Experts of a small language model: 9 layers.
Below are experts of layer 2 (counted from 0) of a mixture-of-experts language model. Rows are named router (the router's row for the expert), up (a neuron's input weights, with its number), down (a neuron's output weights, with its number) and show model dimensions 0-127. Each number is 200 + 20 x the weight over its row's rms, rounded and kept within 0 to 999.
After each expert's rows: a language model's description of what the expert responds to; "mostly gets" lists some tokens that are sent to it at least half of the time. This comes from a sample of Wikipedia text that the model never trained on.

# expert 31
router,189,220,181,238,219,173,212,159,188,178,209,147,200,165,198,175,169,197,172,212,183,203,181,176,167,179,210,196,183,184,196,173,197,218,230,239,214,185,187,201,193,213,205,207,190,168,159,164,205,215,177,192,206,201,182,199,216,217,205,206,214,207,205,145,180,239,192,211,212,220,201,190,185,225,215,230,173,175,210,215,168,219,196,170,196,210,194,189,209,190,192,206,216,199,174,196,217,188,197,210,206,189,199,224,179,203,193,191,203,205,228,263,174,212,203,189,221,224,195,220,192,192,191,205,198,162,175,185
up3,219,166,199,208,169,224,192,193,222,218,167,213,183,206,159,190,218,200,206,202,178,196,193,173,195,175,223,210,184,184,193,187,210,201,208,180,180,203,193,202,227,203,180,208,198,182,194,203,199,219,202,172,150,214,186,199,166,204,183,211,195,250,161,202,198,208,185,176,225,202,206,195,205,205,220,186,142,226,239,193,146,238,197,211,200,208,233,193,180,177,223,219,220,196,176,197,203,195,178,198,185,176,198,186,186,210,206,198,236,223,196,241,189,220,184,208,236,215,200,221,173,195,217,190,188,169,217,173
down3,198,203,212,169,181,221,201,161,206,212,182,216,228,203,201,174,219,198,203,198,156,181,208,214,211,232,193,209,221,216,230,175,176,208,194,182,223,212,199,211,194,202,208,213,183,256,189,185,183,234,192,178,192,233,178,222,177,186,173,207,195,190,184,190,180,225,205,198,189,191,181,202,222,215,215,177,175,237,192,230,176,216,203,197,234,186,247,201,212,199,219,199,182,231,199,186,225,159,200,223,200,199,192,174,187,190,205,216,256,208,194,228,180,206,183,206,216,225,228,228,228,217,205,222,170,177,214,203
What it handles: C-containing word pieces. Word pieces ending in c or a lone c inside words, such as sec(retariat), dec, fac, struc, c(ortex).
mostly gets: "c", "ec", "sec", "dec", "fac", "sc"

# expert 3
router,187,228,207,193,202,230,212,188,182,190,231,186,180,189,235,197,185,212,179,192,194,176,220,210,170,172,204,188,183,211,205,201,229,217,183,231,231,199,208,214,222,211,212,187,161,177,205,199,210,206,189,207,197,210,200,216,198,206,211,186,181,176,233,188,218,209,184,206,200,168,200,199,196,213,216,182,202,136,215,232,172,228,240,181,173,217,168,192,211,235,170,206,205,197,184,178,174,229,211,198,176,202,203,171,189,224,207,185,185,190,201,243,178,236,209,166,178,204,182,196,188,196,182,234,227,186,234,236
up0,188,228,204,213,207,211,234,208,232,222,201,173,174,193,183,194,217,200,179,185,200,209,195,169,194,216,219,227,196,195,207,208,164,166,188,184,152,218,197,208,179,174,200,199,192,226,184,211,219,180,176,181,182,197,186,194,171,231,205,179,241,200,217,164,253,187,252,193,181,237,218,210,196,191,217,166,201,194,220,244,214,224,230,187,189,168,183,226,197,202,192,195,191,186,207,195,229,196,205,189,227,205,227,191,196,202,196,197,197,204,152,211,186,235,188,205,164,211,175,189,192,201,205,206,178,220,214,202
down0,180,217,203,154,176,182,199,202,176,209,196,199,211,209,185,199,220,218,164,170,235,255,207,209,217,225,224,195,223,196,212,220,221,220,213,193,175,218,185,212,176,198,211,207,209,210,153,194,185,166,200,224,223,174,197,168,167,222,223,219,201,180,192,188,214,203,253,175,198,221,173,240,201,200,180,196,173,221,181,186,239,202,198,199,192,236,180,191,206,200,193,171,206,178,190,178,171,213,210,221,188,209,172,203,212,177,212,215,214,208,193,199,228,177,177,227,200,185,218,184,186,174,176,223,188,204,193,218
What it handles: Ordinal and temporal modifiers. Hyphens inside compound modifiers and adjectives like first, new, former, early, other, previous coming before nouns such as time, year, century.
mostly gets: "former ", "first ", "early ", "new ", "other ", "another "

# expert 34
router,196,203,196,222,210,195,235,210,207,192,230,194,211,179,186,191,134,170,189,190,163,203,160,189,186,190,207,194,197,172,195,189,221,226,192,190,190,204,176,220,196,203,173,167,190,174,202,168,213,215,223,187,219,217,180,197,222,182,197,219,200,211,230,158,208,195,191,222,173,213,170,203,158,218,194,198,198,197,211,212,206,223,217,134,182,169,207,199,193,197,191,219,195,217,201,178,222,214,231,207,194,170,181,206,172,190,194,207,187,164,211,218,202,176,194,191,189,210,181,262,175,186,222,189,199,190,185,203
up2,227,187,208,230,161,225,182,212,188,192,217,193,138,209,176,177,189,245,190,166,186,189,177,213,178,226,193,228,205,207,167,188,193,219,196,195,179,175,181,198,217,241,178,196,206,205,195,221,190,196,179,172,195,226,176,170,202,212,207,207,176,195,173,161,243,174,174,207,171,218,185,186,171,173,200,216,192,208,229,223,185,214,213,189,212,190,232,175,216,204,210,216,211,218,216,206,202,217,207,218,215,213,184,177,200,206,216,183,191,167,226,206,215,207,191,204,238,187,219,200,152,201,182,210,215,197,188,192
down2,205,194,207,234,203,178,202,206,162,222,209,159,188,220,198,202,183,211,181,179,207,166,194,171,234,214,227,205,189,211,196,214,174,181,191,195,209,199,224,167,232,170,145,180,222,233,199,191,172,197,192,186,191,226,231,177,207,169,201,190,201,218,176,168,207,227,197,207,182,201,179,189,200,195,199,202,169,233,186,192,233,169,177,199,229,191,176,230,188,199,186,190,190,231,195,209,173,174,200,199,224,187,233,197,204,212,198,186,189,182,193,200,200,165,206,201,191,191,213,224,198,163,206,243,226,237,222,214
What it handles: Agent-noun suffix pieces. Word-internal suffix pieces forming role or office nouns, especially in lists and headings, such as direc-tor, scor-er, offic-, -alist.
mostly gets: "alist", "scor", "ufac", "also", "ograph", "classification"

# expert 62
router,190,218,202,215,237,201,207,207,214,199,187,196,195,228,220,181,164,215,160,162,187,179,196,190,206,193,209,184,202,202,204,150,218,187,198,217,197,216,200,190,188,187,194,242,207,179,170,182,188,188,205,237,245,186,198,213,201,195,222,209,192,193,213,171,167,182,221,218,179,189,190,200,212,223,207,173,187,174,224,200,208,219,233,204,188,199,217,175,171,209,191,199,233,223,211,202,182,211,192,238,217,213,198,188,137,196,207,215,198,209,253,227,183,238,180,171,181,221,196,242,193,190,201,177,190,206,206,213
up2,205,194,190,178,194,205,166,225,236,184,180,180,170,197,244,224,182,222,204,172,173,188,179,196,182,203,174,186,248,205,251,164,193,217,178,198,192,212,198,200,212,224,218,176,211,216,187,193,148,207,179,186,191,188,217,181,200,218,180,191,181,224,213,215,175,166,211,208,171,192,205,170,183,209,222,199,174,202,188,209,181,216,167,190,184,168,169,227,201,233,199,169,206,221,202,205,197,203,190,196,257,207,229,205,211,184,179,200,225,192,230,193,215,221,201,195,206,202,181,224,209,197,178,203,213,176,200,183
down2,218,189,223,199,146,225,190,206,191,176,190,217,176,184,212,207,203,195,191,206,192,202,218,195,190,188,204,239,196,196,231,211,208,209,180,200,197,204,199,227,182,205,222,190,176,190,179,197,211,170,187,186,192,205,231,170,256,203,142,238,210,187,230,168,212,187,183,193,227,189,193,211,199,205,239,229,199,173,189,176,223,222,217,212,183,174,210,168,217,191,229,204,186,208,215,224,206,214,201,168,251,210,223,209,183,217,188,210,209,179,210,206,199,145,190,178,202,216,220,210,207,207,235,207,221,223,189,197
What it handles: Mixed short pieces. Short lowercase pieces and pronouns after a space, such as it in itself, s in software, st in states or stage, name, line.
mostly gets: "him", "them", "de ", "sy", "pur", "out"

# expert 56
router,200,201,156,211,246,169,185,216,194,208,193,176,188,208,192,192,194,208,189,160,205,207,197,195,211,169,208,174,213,176,225,181,200,228,196,203,187,207,181,227,219,206,187,204,186,200,164,185,162,218,190,207,238,237,195,208,193,180,213,188,232,218,216,180,166,220,199,211,202,180,194,208,198,198,196,194,193,186,210,233,155,220,211,167,194,188,185,193,219,226,183,249,197,209,204,202,194,210,210,247,196,204,150,190,201,211,187,201,190,190,204,198,186,221,175,200,205,227,194,219,171,276,203,207,211,188,190,222
up0,199,206,169,199,213,176,194,203,153,202,228,185,210,198,173,203,210,141,195,199,218,203,208,220,216,190,209,200,190,203,157,146,212,232,193,213,188,206,198,216,196,198,210,210,218,215,172,162,215,232,209,197,220,217,210,175,184,204,192,170,214,190,193,220,195,214,228,244,188,179,202,235,214,189,201,228,185,212,216,188,188,204,197,233,194,174,179,205,208,184,217,199,209,235,153,211,170,200,227,165,205,197,184,166,194,215,181,228,206,209,189,192,199,209,212,198,194,221,228,180,221,223,200,200,172,231,220,240
down0,198,226,217,187,202,217,212,233,205,206,184,171,167,193,226,238,195,220,208,221,200,202,193,218,206,226,163,219,203,206,193,206,182,226,188,245,176,197,202,186,192,214,198,197,223,209,200,191,191,176,203,200,189,174,211,232,206,218,210,203,156,192,181,224,195,200,190,193,200,183,206,183,190,202,223,188,137,173,160,188,207,169,164,238,180,201,197,183,181,222,234,191,205,225,195,223,201,155,213,192,183,194,192,181,223,222,191,224,176,181,199,204,193,225,181,225,232,222,219,166,181,177,224,185,198,196,191,162
What it handles: Sentence subject nouns. Whole-word subjects before a verb or preposition, mainly pronouns he, she, it, there, and nouns like club, election, government.
mostly gets: "He ", "she ", "She ", "he ", "there ", "club "

# expert 5
router,171,206,210,204,224,176,214,189,173,159,217,192,163,170,194,222,187,175,208,191,191,208,184,191,191,188,188,162,176,197,213,155,220,224,206,200,205,187,184,184,226,192,171,197,200,201,169,196,168,198,195,189,216,205,183,214,252,192,190,219,228,211,199,168,191,206,218,205,218,229,206,169,202,223,205,182,168,172,226,241,194,202,174,165,156,172,199,162,212,193,202,210,195,199,193,195,232,208,184,257,198,214,195,180,187,208,184,190,191,215,214,226,185,209,188,163,225,213,184,203,179,205,208,189,213,193,180,221
up3,220,218,195,195,208,200,203,216,225,202,220,210,151,212,204,196,161,193,163,188,180,221,180,200,213,173,186,180,212,206,173,189,241,193,205,204,190,198,206,173,139,169,195,166,162,234,195,201,150,173,211,195,205,180,198,212,197,174,207,214,204,220,194,219,194,215,159,199,179,175,215,205,184,173,203,203,186,194,164,196,228,187,219,203,176,206,227,250,185,187,211,213,204,171,218,207,212,186,243,201,210,192,199,187,178,204,207,195,251,218,195,208,185,225,194,188,216,222,198,184,194,182,206,184,194,213,218,226
down3,188,163,223,206,202,209,185,212,183,226,204,209,204,224,188,183,209,209,206,194,211,199,210,184,154,169,226,217,232,217,215,210,183,280,209,202,188,186,177,215,201,199,237,163,214,191,209,196,202,244,228,175,174,208,232,193,180,202,208,219,194,212,157,200,223,225,192,199,192,207,163,181,196,203,181,203,189,186,182,189,185,194,211,196,214,189,227,205,213,211,187,222,209,197,210,240,203,189,236,195,204,212,205,197,168,197,211,152,159,194,181,235,171,195,200,225,172,166,224,189,200,204,199,191,203,196,194,215
What it handles: Table cells, citation parentheses. Pipe separators between table cells and opening brackets before years or notes, such as | Succeeded by, Clay (1871), (C, P).
mostly gets: "(", "(\"", "[", "="

# expert 21
router,191,207,206,211,213,217,220,177,168,207,244,174,206,183,205,194,181,213,202,219,176,203,191,214,208,188,191,161,195,195,211,212,236,241,158,209,227,180,202,229,225,208,191,217,162,177,206,172,191,213,193,190,226,203,184,155,187,173,212,222,178,190,231,193,205,196,194,214,206,183,202,215,184,220,193,161,174,171,208,229,199,238,227,168,207,202,201,201,195,212,169,220,208,221,162,206,203,185,194,214,213,220,171,185,190,184,188,215,203,164,203,213,211,229,170,183,165,208,181,197,180,225,223,183,240,203,221,187
up0,205,227,204,264,190,200,153,230,187,207,191,229,186,164,208,211,176,216,245,218,168,207,176,170,194,185,215,204,179,181,188,182,175,184,188,205,193,217,211,210,225,218,221,154,234,199,211,206,192,138,196,201,249,205,175,204,210,207,204,208,178,211,186,215,206,189,210,190,168,199,210,195,203,208,181,204,193,228,221,229,217,205,222,194,213,191,184,176,200,185,167,206,199,200,200,169,185,160,203,191,207,229,180,221,203,223,191,219,192,164,198,205,217,228,187,183,195,195,201,228,222,201,222,205,201,186,217,192
down0,179,215,216,193,215,196,162,188,199,208,223,195,174,194,230,156,183,205,214,223,197,176,183,191,191,172,203,212,184,206,173,169,201,179,225,200,176,192,188,217,183,215,177,209,200,213,176,204,217,175,202,191,155,203,172,210,215,192,245,188,235,189,216,195,220,199,238,177,191,203,209,181,187,216,189,198,199,246,220,199,186,219,195,223,160,213,178,166,204,169,192,200,187,199,221,217,213,204,209,209,197,192,188,235,216,219,214,233,211,231,175,182,177,202,183,208,231,186,167,167,178,216,178,197,160,200,155,204
What it handles: Participle and adjective endings. Word-final -ing, -ating, -ed, -al pieces forming modifiers before nouns, e.g. testing facility, graduating class, median age, average household.
mostly gets: "ting ", "ating ", "ending ", "ority ", "ying ", "ing "

# expert 52
router,154,199,173,178,241,209,201,202,197,196,199,203,199,186,225,223,171,184,195,170,139,146,170,175,210,176,195,188,197,208,217,164,221,203,203,177,187,212,213,230,197,185,200,167,198,175,168,155,220,229,203,216,216,200,205,205,205,188,200,178,178,214,170,188,203,201,225,228,193,201,206,213,206,188,241,182,152,202,213,190,202,245,208,175,185,211,213,185,210,195,176,220,206,202,201,198,203,212,191,203,173,196,173,211,197,185,177,212,182,179,184,194,195,212,186,185,188,203,174,203,181,233,196,221,223,182,237,197
up3,188,225,206,200,202,186,193,192,216,245,205,212,204,203,209,189,210,162,189,214,158,202,159,174,227,180,196,173,192,199,192,188,187,207,161,184,201,229,201,199,172,201,191,195,180,178,151,205,177,170,190,179,194,192,200,172,187,228,164,205,189,199,193,208,206,198,206,222,201,199,182,217,187,191,182,169,184,183,223,174,204,182,185,173,213,165,186,208,166,217,224,163,236,235,194,165,191,185,188,176,167,162,189,219,179,164,185,236,222,189,185,183,215,193,199,191,187,209,188,176,196,201,187,229,188,183,176,177
down3,204,154,211,208,193,176,157,219,207,204,208,183,242,187,173,201,167,229,207,194,197,208,180,183,203,178,182,198,185,197,227,180,190,185,227,220,218,221,201,174,239,228,217,174,197,204,188,195,205,201,162,173,191,222,184,177,180,189,225,202,238,169,178,198,202,187,199,178,221,199,222,201,178,212,205,193,180,207,215,234,178,232,180,195,181,198,190,195,178,182,189,219,206,202,223,195,207,196,201,196,217,177,202,212,205,188,257,187,198,202,167,195,242,197,197,203,209,170,185,219,157,178,142,177,197,199,205,202
What it handles: Mid-word name pieces. Middle or final pieces of common words and names, heavily -al, often in sports or organization text, such as Nation-al, Univers-al, Ari-z-ona.
mostly gets: "fan", "York ", "al", "Al", "fer", "ter"